Below are experts of layer 6 (counted from 0) of a mixture-of-experts language model. Rows are named router (the router's row for the expert), gate (a neuron's input weights, with its number), up (a neuron's input weights, with its number) and show model dimensions 0-191. Each number is 128 + 32 x the weight over its row's rms, rounded and kept within 0 to 255. Numbers have three digits each.
Before each expert's rows: a language model's description of what the expert responds to. This comes from a sample of Wikipedia text that the model never trained on.

# expert 52
What it handles: Polish z and use
router:126109137111183115111127135196179101116072099167130081108151173088184118119124187159103101151128127067125152115132075109162087146102141073159107162065094099127157130147158183109069124089129123147137141087091086161150147123152134092143116147180139128102163114162144127099124137168079094136091043107153152132133158149140209189051182101142076122161182156170161123211134158129162093116111116072117141164146138155122104049176144141170144099142154137117167143119118160169119128128096104166146164121100130118148177064120118077107088119149160153114151085081118146152153105158157106142
gate0:120144104083106095136155147177107175094132126126096133138138132136091118163161093136106141114087130152149168109123133061159159188168122197182149155145152111129066151113153101122144143194126081111122166131127144100112107178172115133152191176104118078128097131151121128138090140137135113175135217145081090069144171118088133115202145139063119116184115093105121174103100153042115123121096135125093118080126114137080170200115124096160090133137172133126131117153136101137131181177136132170142151038106125186117186129159158124104176120135090079144184165133065121147118085139137093097
up0:190088133146145145152114167127146142140078097104184107147115159116125085154108139124102092120186172077147109117043132125072140147041166087141186119141077161103178107144171124129138155095093114131165178139140203106121047130124181129168153129153132101086156106182166097194137097133125128066118101137151110082102083168125121174120117130132182121144125080052141107126193138151122116121086076184105154111140109121090141129133136108102117188103106137130090107159119160164151141120187173167161089126161142125083111142146118075169099140135106148187152142169164138160132184091131119162
gate1:111024101181110123090176102173191123064160139137153132120103145128132159122124158091116139151090138053116081134131095140199179126148162160077102110081131158089108163138113094113062129188119201143125142135156106152163164108154126141102141134113136107128153176125185114185082153120138169157121080090097107113100125129166113050097110088181088089143091172127126087145113084149138099144085105160167096135188094149107148106165098111165116158150160138108096150092130199103092146129071125161119169122136079152103144103133130126112155087116069155136080153086151127133142094098179173117
up1:166171139121104145156159137145046155190064120091112243133187176152130082152113117191138126109082123129173060133176108126140113129141162125090141111125122146136146165174145122091167158126086156144100125175113144133130152122142100119133095173117167174101123088128157134077149119123169171145100108175128147120120082132178115061137097147160186179122150113119112119122093133112120186124165162072156086111117113061124123130125118095170128130146100128137137092101138188171110113192202121175188106188161146143100134121113137177157131147108121111107117148069108139198177185135143090137
gate2:181126087104145127076165152127168129133167144098138147135169077156093117105116121191129112093139107113135193113137121199171136137117113117146110128179158090124094137087063108105165158186145192099112105164164156113085117152088154142121166164161121099168154182136184172081132146147175155100145080100119103128068131028097117165120101093172116127060132128157130116104105125084137093107154088162144100145174088149171141163146126100115088131118174131163078172109068109072158134134166118185071134057120120161172102145188127088123099146126156120150111153142131133073164134102142185117
up2:104148150125082101148140070097106183173112169162052087102100114189085109106111130157129164087105157136145142078083107108127123098121113151126168075173139112158101087120116085147156163117100091129100106115148099083144157097167118179148147069153168056112124144125111099123074156178068103127127128193098123135082162168135084177123148210132139155095162087130129122072116068135143127145122137092167088083145134120150130137159161135121156086095138135087045128132133086167186107064105122080096104150142183089134138119142096126168157136108089122147130084075091163151078122156083173153
gate3:115110186100153117105149110082044167112154126108102150124140157147153096136051110108077124100186088167149172089124149096135128168194138151148128098078148131134077085120078112127121093130126135167105103126117104118171160097148090141123125139133149135155104116135120134070137179103200112100109091143129147139120124044118152086158171126134146089163143093113195144141147145115099153126113172131141129107051147076043151162168129133057139113111141116095094057125186100064058119174127115074126125102098143138199194100131121136140084148130108116094107128131124095103156049153145116108
up3:107183107175141073106125138122107124113124120145127108177119146172081053140099112142094140166106162173096149123122133127126152119163135147127114125139103157120122127125163091138091199178143132080040148094112114119132138083134090143113131082143077165096035138089110107130143114085169086122139154137083137129101118112104083125094141164100163159087156117092110163144126173118161152156111058146090111073171152075131100123108132096160016171117113072111087085134140122094212087129164146171052092139120088110118108102084085116145170158099145108137097157152118141108159168194105152151
gate4:145126114185100093104088166141174150060159096127138116172122115186134122137117137127110055120151115096129141121117130105104096060162165141112140090141121062131141062107137152108049156143068168144111080178093146100106154087124162139156146115121129099137095102126097103182081180100146139109071114130130087113102089147144143146162135119094234098122194150080151156117146103159098083132109161127128115124162135110090039112130183112121188118185113139128128127151154179108177179142112162133130115112086129119094195107099118115161132114158110122141129162187175192114094145112110201156
up4:119130115158128123129072138107089169085128106075131175156124091126115131138154102171156140097118083145069157078132125166184122193122136167094112194136138152220155090173114104161162110127097151138105166084130098184139147177142166115095144107173133142161164043111127074172126121162147110177109141135127177112114194171099131106138134162156139134111125073122078121132156156104126196143177112136111136211114106143111187161104138183110118101157079181149165088162096118097130183097135128133127136107107177076134092117113120118159067137083136131090101175098142096179078121158131139188
gate5:128096166155159140199132138060130125148069135116150119172131117137075139149097071139114136096107151104116131106130165127053146120129115161169094148091099126135094065145118126125129175102117142128115086137152161155073145116131111156075149078088107163077119050108142152127051062123106116121209140069118115166179084127127083180134118150119142076132079195151092199110127128118063141127044158139121127108118101136117099160130156176131182143158098108159128094095121134107092097186120123104089135129121136143154134140164086098098142140103078112096118162088095117041098103170109086140
up5:147109088134110131155125105125165119117116168076153130142144120078095099094143100133145112156133168112126117106194100101146146074127152135103138129125074134189080113131156081151152147106071139139144106130085060124074111160135049083097116166058187087159112148146161114131153103108080124075087117153153157175090063128087130133125114131150141091174126107118092067079073117131051139059124098152114101133220118175123172110150104072119154170134134116184098162161124134153144148192119142134098122075200101199082105109154140167109140139125129112131099154133136136110161089114137082080
gate6:084107162133151114104176117144136099124118137127170155139072118134185098079142178130150179104102171162066162195136154062107160135110159119134108087163148122117046087092142169106118108152142128156121157140118136145106174153129112119121123112150109123169160172102139227125074171063117106092121119185149154152105144046107124093159063157140131101180130091113127124116151102116126141091114081137133179131123088110136151053175101111175080167131105070136119166089162143121120154104167080163147143136169068120111105151139157144096118140142151111178102140116213111080135147111139112209
up6:088144102155117152166177191110150108125116176138131110100149161090125116176109136163140157101150124145090152153098122143107154121131097122126116096102114137087120135104139102120087065122173115114167129114108079090141042120121110135095128138135110148158133177139181162164046210173158091191108124148164117078172189080145083113136178137151066152109140111167129145191154119107090116111124142132178130117112088197082169109182184180135124165110103126149113157097079220160137169048087124165131124095178099114160117177138161105149122131138155122133173161094138147138101092155147178126
gate7:144159114149114119080165124135106166124124131079139135127155125211121048138037084143117088099131131103132116131152124100131111110168133143139168138102095109116134121113132108094120138110124115119157105148111141105129186085087161135138168027110112111119162103158127130090197134124126142085203159148136130047066158119171141144165128143107087051083109092135116202123096130089114118152070088134133109087179148125097140171074101205163174117154120134053130081119140113156128142159097116137154145157096109047202170153117119141136070091115080110164138123099109112129135176151115113137
up7:077121112161116171119123144118072149191133136107138120113120139148211099157132172089085135184190111074092076157092114114173044156107144115091130154143150221108128149117127140148142065074086189114122125142131126108141103105147150110159110115092153144151123148086101141109117072100117155083154139137161087142146052087091132102133124148142156087126133124121093113108117112073171138052145138135174150168136155172120130128133064133171195171192107158165138130107189125105055190120171094134156106131201143142112170115178151111140073115111125146115110134118141101134104096114166172134
gate8:119132100170132109114157093100084068118129158209114119146124055150107169164119114160188146119062159139145153072098122101138182119126156108163134120135177090116066100089119098179118094112194110147153098187110170071133164159081083155103133096116134174097128112147118141155137203107109124146173153138119072135140132138131156121117108198134097130145106151175136156090134109123145137135104051083063120119065105125133064117075104144141152119135088171113158119190124135069091096164170117131079150122126069121154101133141087131109077114153138101152110157093140125156083105126186058091
up8:176126155153079082088135171051087136088113172130105175144087078120129146104142094142117100097109131109083068149142143101168054177120140128131071161126171120099109150105167110162103138132077156135130148121143087111165144104138149167159081127177165096193120173103115125174181106155178098177065093199118126128166089103126130148124122167121152155101108125097138139120134098077168141130114071138138154146135121123107144172086149059167119166151146157121093114152108180124136084175076201096117130161142090130211116105140078149188141186189079105099092122154147113124106122109103138121
gate9:150120110123088056121083127091152186139144091197112082085177129112091157117056142184126143079151119095131182101150158124134089147095110152147154139053169098133098149108133173123189117184175171088087132104090197111097141103164096143040137122071108109137165118111095088181122123091132148190095159068113146126140151087148146112136072126063119112112088074106191183106107125105148112167115135077137176139094167096117111160136116145134108100181113149078142106135173117127159165103148100063099124133144129107157124127158139128158128156147095128100079199137115139121137128111134157166
up9:094115134120132159135115129160105152151111122098160143118142119141138116143103127109101166174101101079098099162137111126177072156078138087167112131120083140075147118142077132099135107136190132147079117164125089119125132098158171111149066149201145120157111124098167102202065116160094153102158145069112074083136149096075106132172128127131092139082114111165097111154178129122118088190176127087189068158100118120143160130172085147133155153173185114118102178145190157142113156094123155089097121077173094121100088133108112121155080128140071149116050078211110092139078154160080134103
gate10:193133077106126151101110132135107149068106117074159151074144166131125110093124121173081082095109145138071126144199154100135163116119171169178176155101112123133065059133106151110116138142173104137157124192144103141100108079167134137127096097084090120152176124075144159141165107159191170166114170167131171100169159057136101132147082128159140159087098135161151139104137179156154137136138194196145170112147120121113203112156109078152122180099115142128213116123113155147210128145142178188135143106123150127096110140160145109115132117165152110073110105134170111110120159150136152071
up10:125076143152113101183129148118186103073135156081158101083125123122187148135093167122131189189138158125150134131196122128140129139090124143083124191079085122096124115134127158169080117112135154092128139094071128132137127127199090076112097158115134162225049108150161068122048101149087113161133109147104087121128126141127080105131112151168111098160103149172139113118137126122125136140147145174141095201062175076149117100120080107181193145163148134160141102161146110082117132074054144120105156111156077151104173083157131160117064108111122155127120123129149174173137131126138152148
gate11:057150132086099097142075120116138200145107152116162147115117121107125123091161121108177102115178092150114110052108140098107078085106123109051044137105161088105082101089145075140135101137125149056127091170151136060090123091134099136157109140117065168071087156151088155169094130159193150070127114117138120151144127133130102079144124169115141183117091166156140124072140159096096171153118101174129143129096083127143145115141101118119075138147171118134186164087145138110104111144105106085102153150118140040137164081127081074123088085107150140142132144123117096095088093085171096102
up11:123072172080150136143135147133098103215124064095166111139115127136156103110159130109106158122149117074139146183156161156160100090154157118106184140129119206115134139123126126093084097135107155085163099159089105111094144142174082124126070171187116112112113133107094146127126096140047087085074107187105096132173107082132123163082107111189155091165118148167119109097154167139092108077146146107106171168055090111098099106124122124114138137103156132148088172200181122170133166057151171156086110129149117177084117165158131137184117153132129186138134102114107167137072127097160076130
gate12:107103154168081144147114118143128060105164133152148131161146172153125192129173124108131105129145193182115128098147139090132070071047118137071114062135136128109101103128100076140134160127112092126131074076103145095128145160130110157170083053127150157096148085129115114130112170133142136142114105138176093126135117150139121172057159161133099108155188141134198175132119126177111195154099170168132150065110088139077123105086178126091089094121146067085043062119108174082125155140088112135103107132124133125114181163140105067137127087140129130132101151150152115110089087134156099072
up12:157142110048106162122150097140172149135149171165104129154181108079184076117100082159116102140157126134158189063198134178094160077189097191131141097114133099164182159161176160112161198104058125146112131183140137105136158107083158094131180100144114181085127104143099090099151104167122153142117109109108138180109164144161107139161101122136148132121170173123168133135107183133169135135158129133090122107165071118114087126123149168120103089130048192104168171104159145167122074121170161129120164158115166133137116168106160141178143121124085118156143114114116162146161140076193122151
gate13:153098098106063129157135084152092110140119145141203170141071143141160130090138104106084081061111157116119091077154121083171111148123133141076134057190175118082113128099140142078133099148106149113099122204129201121084172120128143112120120157135124126143119085059173132143102137199100121145097096092099079047169110121161166115129128216114152137118072183104095129117111124137157111152129198123159160126149163170139139153103095129081106112098116087150156134106105153165096159075140063135149090146124141150126140132136106133151142100188151203067143146135111073106107116143152128117
up13:098099160091077141133065116089133138116114124150085142118116107079094135069131093178158087140151135154129118140144093110109133124110110173105095090132144077195149096143125157123132091159142120163112112137143140039160147081101158188164147066144148100096128181064127139184148189077127129196094097097170122165129095148104097157200141182047131094094156180112127126170132132110127111113126172153148128092084111159149098161126138170129117149157138123163148048086092150122186097138108141082127095169112111095128107087121112148162124133061143130077104148153104100099145085137059136195
gate14:107063114165164153093124073125140084125096144098104072117161121095118172152074099079089157130121137138185153099078095014149090130143216145189123105152119101089140089113069166127131113138134123138126186113152068181173132126186155137141160127122139149136114076121082123132131123110115210140185120078102130141145131147125127152088135138173141074140121168143192179118120097095128101099154089185065188149131165088130158131150119130137154142157152113138128142099176122099080145170088094123110147111091090130111154167113108107072131142099181102107062124124106172114137131081143153153
up14:147128117055076109144154163129117171073128107140101130162110116128145131175122119151192168132134140109101117062187098104124100145152130108049109149115102101143095138147153118164183120063140160175105157212094137080137135114082175106089079138109142133101141145136107125132134139163141156110115100152118088187102124155119122087079042204137151119151103155161103114100154141138106133153135141127105126080165113089134088144099167098072150089081122098115084107108087122177102170117097117087110158151123156158100159189132142164096197073102163149154134123166166153219158084113127198137
gate15:153085130146140068187146109067175103105137068130168121157093121102188158132135114166138128110131124143145132128109131071073103106124140129149093128129173118132115110093106172102141135122118144105105126136090145059128124157100092097082136154124134142067133109222143176113083142157130084136131109128094153138176164093060182109073144115115171082105158130106171221125091138115142162145134161140110152089113157172155104145131102087094043133132109114140108134202110124089062094113125117160103172086120128168129134152191118097089164169142165184163105168089169130100161050118168094135
up15:154081090097165097172165154150127178124140130139123152099137146148078107144108103146092084149095084188139080204144145135104153138121100106159100124072139070171110110134167050149116139134073148116113149080185133214168119103077101140158164125152190096114132118143150097123132139128093123109166120081103135133128091107150094093142111112083153110139118070108079138128155138083124159058143118164206121083163124162150094135145140102132133165130143163178099109157196107157133152128094147152144139170135141154185128070160105195164099105118117097118107029150080169147187091122117113156
gate16:152118139174070093093106083200138135136116110139104107096147142041125156099134150167121127100119146106186203131108103088117122149127153176184120173118141169123100125100153142143155116134193115162134166124073132118088085141125113100191172131120153139198148095131140111100087164170092149132162123148194153114151175142133121187135120148152160069148132145173131125128105111092159144015080115114067138116132169128125049079140142099127075154139104180145099058165102159069171156115104148096143131150169130081120097153141134126110142155120137089132116162117150106105065129067152090104
up16:099072118109128133128134168103163139167116137076096113123188124157151054112158121084099175146128079178128178138192139168082191143191147072109175112068126140185181158055183120159112122153127142099096125097144109119181104123110178109077138123083093076141189126089109167091158094167101165146107179098154177132140141130128141139176114127118145140116108124175108097091115083081135123119156160121120128109092114118111175105168108137155160082132126137083159132182194147210145105138149150140085139085178186141111123132149172144100171146092106145060115082114134144128162116166114123114
gate17:147135143105134070159129153102136135042133114079128154128161136151143174106113154073152127063166028211144118126173124168158127168138109201135112103167144088171125065081128135109111101184076141182112103106112125119135117178132058184121152140144121091161147097143094151156124128104137111103149162084124158143110169118157137113175110127091097133128125080155111111141122145107131134187150155128179162106093149178076126111101107121104120116156065151137131115124165158097164195099114188198102138128105129080142162145073117039115182088155133112101143141138158093136097141176080134138
up17:092134122150100157113139141145129116188131148116200105141098130169101178154104157134104144182160105080112064117142159102117197167104142142101120157129069133051095145120144182188099161134205152132073150169126156137134094106104159094057082187097112166123100192103134114123101119112058155139162170139112141073149108138087145171145100138143176121152075173183136114077179149082149157054132125126162163173120094154130172088136134063124135183159140102142111153176142170137115146133165150142141134144143058156114063135187099104125139175090119127148128123120143098091135130131140106127
gate18:070110078129132108108155151150088141175159190164112086151104114104184128176102175119062158148107095099183186143177055084133151187103113120143132116108123117111111144109182109117148149128120155137185144159213168177138142076179148146101097160052153090255191110096125138152110104156148098136109146065166083128119188112095131133167118177109136155150127141165141143139092134169121143096146163143085182160109185139116136100112176116143095155177118157110128139186098125130151163132111133118152098150098099152146100112143140165138091128129113121133121134163116110085089115134178125160
up18:101101111073145153155116104103139072102096166149145204053149153158178088147190111193128095088080152126100130122152135084165135124124106156127097116132139145124100103131160113058134114113133084110183103153117159086109149190169076097133078118157173196175147133191158124123145118151076116101126087134126115147143139141136104102117166128103127123059148129154049146174191139185147107096113165124164119156099112138073139150124136094109202141130139130176123103181080118103106128158106129148177125100096116069116098136081157114108128075152155064182154190121143143101096113120190112153
gate19:131078144188133150168128123163114119166155124121079159130080123151159070171097132151127100122051141118098129158164125157152162096134097115104096121160096155114196098078158095114084183174074165142123121126125105136177143113135110141136148097144170054146113095146169226149116128117150074166070133111092130157103175112126151145093102166089165112038186133114125197151110101197135132139099158081131080117146165120080086192138139126118121121112091140103105125103072171176126143078102164134145140087139129122106166109143136088137131171130094123142058179146178165096109140134115147075
up19:094119181186089148163110142141190097129136112141145140136118108046127122196128166103131150163147081089126092189125131138149075102142141191118175116090116124138164121108162126131087099162096127116109135098157131110190096108106098078175097155141182165053072124107106139121153183149190133158138138084205124138145132086127106114178096141157155100089136101072138138124107090124131120161148135119127147120125103149128104180103177122134165105165144115131149146087129122195084169112121172111189139207110107117099123035148137136144077192082050073097103109115118155130154095128154141123
gate20:126089099107103113165156115086116158104133124135077130155109156161114126168089141169150156084128107197138134108140065117148131094159124121147132073141109076171106052117120091097129108117218172146095111134161186167091165111114150166099118128104154143072155089150122120123112124157131150065150170100166114152181136095161136102158103154115080106128146088109163072131112117136120186059052155118098124082153128120175120114214146073094133113113103125073151185120120073062094145101134148141125155039184109107128187165146112122044111121153143140142156137108146105155107104128143155118
up20:111102084120150129132120117113133185124148160141107129147174131129105158170138071155129131120077088134104108099093168097115105109166118106149162143103132072107133026119140083161107145204133121127086126150175079168133111130135096137088191152100143129109176155136167086120117104132080094130079157092146079067124094126111147120105070088062145133121130090097128103075166118088115148121072072105152079086122116112189102156174125075144112176113135137179100143155215152083135162125160129165140144038178113135155177100142097069103129141157148157181166120132121108130132181149076111111
gate21:082091116156168181142124157137166215126096144143138115128096164098133185130159176092128173114113124137125102152156121132136112120084141127110109125126126083120147126153087107113134163203204132135116149171148151119157108127103117202125109161138133201164078130154123167138098133116111162122122182128098152185095181150197138099080114135178128186115119111175113096080179158128101113221130172119210114163097149102119127119131107101107135127134142089113156109149175103121100141111099093105081148097137090077170158103158156080037088152143165150116137122146179082102114105121200107178
up21:154119065142089103051117092166175137132143141086139138155093131122128107096109145074138113127096118138151099136115173163090142121115146092187139129047048197092121118150086151148108049150105132138141189147167138139126137118154067133119136186085054125122071119119153116128121137169107116133075132146092143152154129114161106095136099117119108141146119130138143083144129098117132137154073044145101147133130162112171211094090112063171119179078100087138087200095128148138110115119146183139121142150166123211094067132148124156105080141069101122166124133156093123126119172082089133126
gate22:146051127102100086115037102109075133138124126132167169074096152135065097101160109104155153145100143115100164119160070106119103116125132120135164143117104111130130092079138114165064092124129158121107143131202146136093175073119145161187129083117089114118122120042149134083209135154192179158169160088107121095150131144155112096112119137097120097047086117092138192128130152131106124185099113133176126113183095121136193153102151126186099162157121109093142109086126089117102114112134195073108098140097138177109127150130118108175101103108111124109110133113112106110137052135083179099
up22:150142153097104153148116166072153129121099129119164162099131133134094104124112099062120079135090117121193128099123144107136118174134158158149098096128171133120135107085080121117134075117166133090159211159042155132143148207125124149159100118160109184154143123116136117075196132135119067161125169164172125117047122146107122168123112154098121144110112134128121081072146143123101155137151141172103097184130097133214108174134112158120144151164123127158161041125125097129105053142197119100078074136126153152131076183173080081145150114157094066145124090156101143119155099130164144170
gate23:101077106126109097131145101133154150081169142122107163147161147090109156173079144162106102112140106091191165101178126086094076155135126149102131177086185093161109141158152130117131075108133161151122141152150101143142090115098156161206171196122115086156154116144108102116115112096202157142056121149130149119130191118106127098123127127189136128206163098146125129206091153113142149110173118156098123081147129105092160104141206114160135102105142136102168092173197125096150168141115146119173128122062089076090159120141127122104126143141167094111189137139194188146106145073148195145
up23:163172126121122128155088150073123177085128137115105149133152145124166112123100135103117175106134175165148095122116138127025123107150124088118182077146122128184089100094110098119137158106090144116125111115137144145126123094137121147073149144125040136143088041224107110116194105139125088088102091122096044125101199152188119147136156153142120106128128089123093106132098097052140152122125089130128104116106137155134131137114117155099194110068129090126123148133153135147137124155094176124103181143119152125133151122113089213129059135167088139140123175106144069109180175107171131199
gate24:133097095152101160121119118117117099105112167159173198156183138068126114120109168149153174143059128120106127127212160180193126135144131098126149141091135152152121183108205141097044091133158148131135162185170124094114127155102065110173078104132128075139072138110149137087134116105101145141115070052106166151206122158068134099170084109084128110110094165065164114147092091090138144149194128119144091105100109142128112143155094133129104134156118148108156095114103139146113168159112086126097122090170104177088108111134154110076122154134109121077119163174085130088136147078136125072
up24:168126103137110192166120174174149111147122133107104220176135065079059112140053133138081110133168143111133109123141159163107150163076184106103122094125131107121127073144088138109147130148137144093149135129171069146152125123122170157100082153153121067140119084147121146112147058119117168146045152111084128149151095129103163133135047106155165156052096146163057149180174107135159144138206087119121138130107160130132111101162103113114143173124099097121129130119172151178144112107174125108098152057143120125101096113113150100118166171130161120120079167129128134090133116145113042173
gate25:157086089143090151194127140131099165155154116105112098138143141100146152123098119109081140118126142103140105098209125094146141131146172124128165094125112139110065114110118166133151116115129150134117139190128070027105139130078182140125158089111121163115122077169113124124113164080154145120068171164137122098126077102045143116139144158172173157140094127035108095100071104169096177137089160115102153074137188061080133140130117122109128083122098111100089111119189110161110141155170075136091123083139083118192120104137111149087148114163134092119095210129152155166121109113157175081
up25:143109130110154160124091146101119150113152094133087109128091155096118214069112055135157114146165142144156128125115135168118114085144124144080127155100127127094102105181134071124144132134175090185135138121131148098135086124102137179054133147087085114125189151111175155110136134167119195161100134165166136207156136107069103173172116126145125224147146064157122099111152148093118134055120155163076162093123142141164109097117159101119108136161131143141090148202131124110120106110095138091068138159060153159125110203127152094098169094137161114168066144159140120129090082139158063128
gate26:163120078098103098140076110125147166098167130138191132161124198138076133110108156119170180095120158144185140148162122064120077108153147121181146140148120111093174111120147137125124122160106136156100135127137157154107140091117102103106184107109089091141139124028213139153145241159176150095153101123137105170084169130121106151069118124109146094081155130114196132130067162132136152138207124126128070110125096146168174127141107173146093059102138110141074113100104096116146110129139179130106110103154118118104118103133093196085115122072150102144119124113155064082130116125088144087
up26:164101153104125140057130116109165144166102131172129160166148173128135054174070168162111146111147107151156148101154116125088107195151124128117116111122157133126067138132131102122122128202161083143119111129110158143167115151126113141137154144125092089153153187189140155108115098159127134112117125155087150120135159110178091145066142109149111095150156158132180143114122171045178109166102110111132121140144133115143138139113163140115082112101175134075120111102133140137070078188090177148125255136131192168102145116162129097085083104108161108184161096119102101086168188174145108057
gate27:154110081157166166121097102172152117110117149088150153121109105076110146166087146087159134117130083128132101097210128029137169138125171188180158152081117147141150103120121198114124122168188065205116099127173150176174039154129155132111140133040151095181162120143105193147111113134108163138119130145092111102117152169147136147145112133102163096151081120137123117097131101125143092157162171168161176131087139105118134111128131156140155109153136155075108073098137046128112122142112120075111148158195133133115114125122108112139152140209095149072105158180136148121099109129082112152
up27:160123110114115106150119142154121148073137136157113186118113126108124165140090158097121103107078111094156077126163099137172167145086135167121100123152130131074094103108121125098045168068177153098149087137182108111125140133126132157132087095134175099106152156114102157190104104062142151107138128098158140081085128114096129057106213130192086123059147206157109124138200138158171091159120118121174085141166150152163131127130124173104144091116142070151133124095172097148215143135097112152111122132128141121114137103147157202159150053082118074147125130120130102118107098136084081058
gate28:118132121130181142127147090103139182106112122104115158095127134163124132138137130054056151096182142121083147118101148093146066145059145181110184185149088149133097089166119148101109143096086131122063102149158134157113138074164156061197084104138178157130154222120129095157098136087148137115173124166104114105089089170102126114131126131098137109083105183111071197151131133127132134141148167070216127100116133091093140136118154086144148108130111152131106187122177108154085134089056165098095136072146103123136160104120095088159149096134102116122088164144185104112092093137112137097
up28:104109129173096120155140131131112110090118091105113138170098103165104167159156124086123159183147167119099164116127188124169133127142144181148170158113097100127135134149123136153145103159128160110156147152095143143104090106126133123080079080210142130187127142166131111213069143084062204137119135141139078111092095127133170105072154136173116161144144171142148122079111160090153049125177103106123163139116133132143177124116098062166164126121164165164106136169189144139083122150143119058115111131130110093150170172136126095153227113148134124167059113110193171078091155126145174124
gate29:132081088160111133094136097117141130138097092099084129105181099110119176076104174150181132111076105115205182143178076116132136107091118118149122112097151125107144180064150150084126106139077135180192140132103199144109166116136140134069137143182096167158113084107160177092134124148096115166127101123112091109106148102124132198129083136187120080106100091141156094145117035146123156096125117179120178104115091132097112156156080073169068141130150128104095152191122187098047130118131102121128134099161064138161142141163131115073122130153094147139149120117122165076127121079171149137
up29:150093177072164164146131180185143126099149118124142136145071121131172141096149134131134151132121125108120112126119156138113140134135128179118149155164144044161109086152092140108169191164128087084129128152143142085087136122068091118122136124185142122105129116110126168124134102119104122160107212201135145157085120121134163118129095123142135179107154096122110117070157171196155065124132158129130172168137114176160080107047148115122186171130129145193141090156097054222147140087148130202178152133140123103152089131105094104185159121131101150108185102143105073093144125141069114168
gate30:100141073118075058102126125078135088126131172162047117163124088121132127117084156141163110117164109135129169113171179108122112127127173077125117136156149097109093109104107099148167125172078132156095084130172204188191136112068126146111055165106107086096146137075131155127157158102116170156115119092180139149115068112148129139219108162118172111112146120158155149095124074147151143154114082129096182129083154152151140137157142065090113135114100097125094071177117113164090132143132154187130161135121079152098114139193096095138174147168145161111159123111079144106206118148128162149
up30:156128177162119097087176075078101160085148169113203162073041072138073119085095097138145095052088126150157142055115118122115174116073145124147145159097151150117126126145133077102139090124110110179070176123114116105132130105133100173133145125107130105136147129125148133175112110079088116089133138177118172096127124080122095137113166131082070148120091091079145135172085105145086135101103109144105088135155115082116147104048158154122162117091159095185110072125115093063163109140123145156146111106112121093088146138115087102150182063065091130134157135161116105153123149182097099108
gate31:174066129118133109089104123109186131098151150156161107148130161201107114149117160154114099102145105130129076097158118125173121205101136132127104182127130161113089094137110154100194162084088177142120121120109134080137151131131143131193204118143104108103143192119096160123113127112084084171145116177071129154134144158148099124132143149194185147114066167152104074122182151128121129161128131092169148095153152136096143166158107113196124117141142081090160066105183102159105112110118110090110107129130122066140132186164136110139155034145225126094090140103083111130196111147105142113
up31:139118077139161132110083172107190151113186080098168126156132134086146130113124081115114133170103132088194122103182079206215108149124150162087161160178129156180124154097141123067178160187121144149110078143103122099135159137108092098115157149116156108103113159068157079114146107082151174117131111169090161161134126117096138167105101111126101160103147123095146182148145136080118083143158193094113114203112152071077089178143108148111099085144122087174137131081123146139163115135107176107106183105121147139101166129110087212135095106064141158107134112096139121136109092141161087148